From a checkpoint of a small mixture-of-experts model trained on Wikipedia: vocabulary 8192, a softmax router.
Below are experts of layer 4 (counted from 0) of a mixture-of-experts language model. Rows are named router (the router's row for the expert), up (a neuron's input weights, with its number) and show model dimensions 64-127. Each number is 128 + 32 x the weight over its row's rms, rounded and kept within 0 to 255.
Before each expert's rows: "comes after" lists some tokens at least twice as common just before its tokens as in all text. This comes from a sample of Wikipedia text that the model never trained on. Tokens count by the router's weight.

# expert 13
comes after: " ", "1", "2", "3", "5", "4"
router [ 67 115  97 139 127 142 122 102 140 134 185 150  99 143 123 148 118 115 164 186  87  82 163 115 101 144 108 116 120  71 117 155  89  98 137 172 141 114 116 100 182 143  84 166 141 127 142 136 171  51 121 155 110 156 108 133 166 187 146 108 136 140 105 131]
up2 [100 150  98 128  98 165 134 162  78 146 124 109 137 133 169 178 148  94 181 131 138 173 139 167 101 149 133 140 113  92 117  67 128 158 186 151 185 114  99 149 147 118 134  58  88 128 164 138 181 107 113  92 108 134  71  59 133 177 126 132  60 112 132 174]

# expert 16
comes after: "\n", ")", "0", "3", "4", "6"
router [ 85 125 107 161 138 134 123 140  91  99 170 111  82 118 127 135 137 117 126 174  88 102 117 117  86 160 100 111 135 100 182 119  84 123 121 189 142  79 119  82 134 131 127 135 145 104 182 155 171  83 129 135 117 152 146 135 172 116 187 135 149 141 120  88]
up2 [100 116 108 139 155 165 135 164 128 167  89 115  89 163 111 151 129  67 169  93 116 139 159  79 141  91 216 110 130 109 134 113 114  88 124 151 100 117 183  77 141 119  97 175 147 189 120 106 157 115 112 127 111 144 124 115 153 205 134 144 137 143  77 134]

# expert 11
comes after: "0", "9", "1", "8", "2", " V"
router [ 99  76 127 132 138 214 116 100 136 116 173 130  95 109 154 126 158 129 126 131  81  65 131 145  92 169 120 145 113 120 127 130  98 148 141 206 121 128 157  75 203 125  89 133 145  92 156 119 159 110 138 178 114 142 132 147 171 156 180  96 123 160 121  81]
up0 [ 87  83 130 113 145 140 145 129 122 131 136  86 158 116 213  93  91 148  69  97 104 111  96 136 175 147 200 153 150 169 124 119 117 124 117 108  77  82 155  67 177 158  93 114  74 139 171  64 169 125 133 145 128 165  75 153  94 139 161 133  95 138  96 120]

# expert 1
comes after: "-", "\n", "–", "/", " \"", " ("
router [ 75 124 137 127 155 143 125 143 102 119 160  55  75 111 131 115 112 143 153 125 120 107 113 106  98  99  58  82 121 105 114 153 132 133 128 140 117 121 104 102 144 159  67 157 150  95 107 135 141 125  76 133  71 164 140 136 190 183 166 108 136 162 116 123]
up2 [161 108 130 149  92 134 175  99 112 113 138  47  89 164 138 112 163 174 198 176  71  69  96  63 129 126 121  89 178 120  92 116 144  93  49 116 163 127  79 156 143 147  96 137 162 135 156 134 111 105 102 110 129 121 157 112 123 175 170 105  89 175  98 126]

# expert 19
comes after: " |", "\n", ".", ")", "==", " ="
router [123 116 126 136 127 123 151 128 113  99 163  94  92 117 150 114  79 140 107 130 113 114 124 109  80 200 118 111 118 126 150 176 120 136 130 136 193  97 112  86 172 140 107 139 136 115 130 113 147 103  68 129  89 153 137 123 167 163 204  68 142  91  91 156]
up2 [ 97 127 127  89  97 112 174  80  97 158 156 145  92 106 123 149  86 139 169 136 145 122 171 147  69 168  51 150 198  86 139 120 130 121 148 103 120 159  88 137 173 167  82 200 162 104 145 119 146  65  87 103 113 170 172 151 155 146 139 110 156  67 112 106]

# expert 5
comes after: "1", "2", "0", "9", "8", "3"
router [ 79  91 121 154 141 176 144 132 145 149 175 131  55 116 158 154 112 120 129 176  95  66 117  83  94 153 130 147 113  98 155 162  71 130 177 186 135 120 123  63 180 125  68 132 131 122 116 131 172  78 127 171  91 186 151 137 210 157 194  86 103 133 110  94]
up0 [ 81 134  84 111 167 149 115  78 126 177 179  90  93  65 177 123 107 142 158 158 102  80 155 102  85 136 113 148 139  95 176  87 127 111 167 119 134 171 107 147 189  45 121 133 157 126 168  86 100 122 164 145  72 144 124 162 135 126 197 129  71 102 108 112]

# expert 27
comes after: "\n", ".", "==", "-", " |", ")"
router [125  69 134 137 140 162  75 134 103 100 157 133  91 116 140 153 122 133 129 146 128 122 111 122  73 160 103 130 124 120 120 139 127 121 167 151 156 123 141 120 180 180  85 156 135  97 157 104 132  76  69 119 132 145 167 139 168 170 169  99 168  88 105 134]
up2 [131 115  97  98  79 168 106  85  99 159 142 126 117  64 132 124  96 179 122 147  95 117 103 141 128 110 154 151 147  72 109 129 204 108 179 146 180 133 124 105 181 105 127 125 163  95  98 105 123 142  58 173 137 141 177 124 108 204  83 156 167 151 125 156]

# expert 39
comes after: "\n", "-", "|", "==", "===", "See"
router [129 103 107 147 132 168 139 147 105 123 106 128  98 123 154 121 143 121 158 149 118 108  91 132  74 159 126 114 117 137 145 132 109 130 137 145 123 108 141  56 152 151 102  99 148  91 117 154 153  62 126 160 162 143 157 165 144 130 163 125 134 107 126 153]
up0 [137  99  86 124 148 134 126 140 123 101  93 134 128 107 135 130 158 141 167 160 162  84  93  51 112  99 176  98  83 144 150 146 104 143 183 113  63  91 178 103 163 135 105 111  71  91 122  96 172 118 104  86 157 104 109 144 122 169 165 181  99 161 133 133]

# expert 24
comes after: "\n", "-", "==", "|", " (", "Personal"
router [109 119 124 124 157 150  82 125 117 121 164 103  98 132 154 122 102 116 116 207 117 102 101 126  86 108 131 152 168 132 130 168 160 122 156 181 175 120 104  68 156 136 120  97 149  77 208 134 213 105 117 155 111 130 150 144 149 142 169  60 143  83 136 153]
up2 [136 165  90  88 113 141 123 109 128 105 161 156 131 170 146 170  72  85 172 155 164 122  72  95 152 182 107 133 183 152  83 143  85  99 120 117  95 140 125 139 147  86 159 160 149 148 170 174 145  67 118 116  53  82 112 129 120 137 136  64 158  92 113 110]

# expert 31
comes after: "\n", " ", "0", "2", "9", "–"
router [ 67 131 132 149 160 139 105 187 137 137 138 105  77 111 130 132  97 175 112 138 103  93 134 105 111 128  77  59 105 100 125 152 115 120 149 150 101  94 102  96 154 174  79 132 155  96 145 111 167 133 107 117 108 226 156 114 203 180 192  93 138 123  88 111]
up0 [ 98 103 134 177 143 141 114 186 148  57 162 157 128 170 224 125  86 123  97 159 137 131 105 201  91 115 168  75 162 123  81 121 123 111 114 188 132 130 102 122 140 145 150 129 128  41  71 112 134 120 108 142 136 163  74 103 133 131 169 195 111 115 103 133]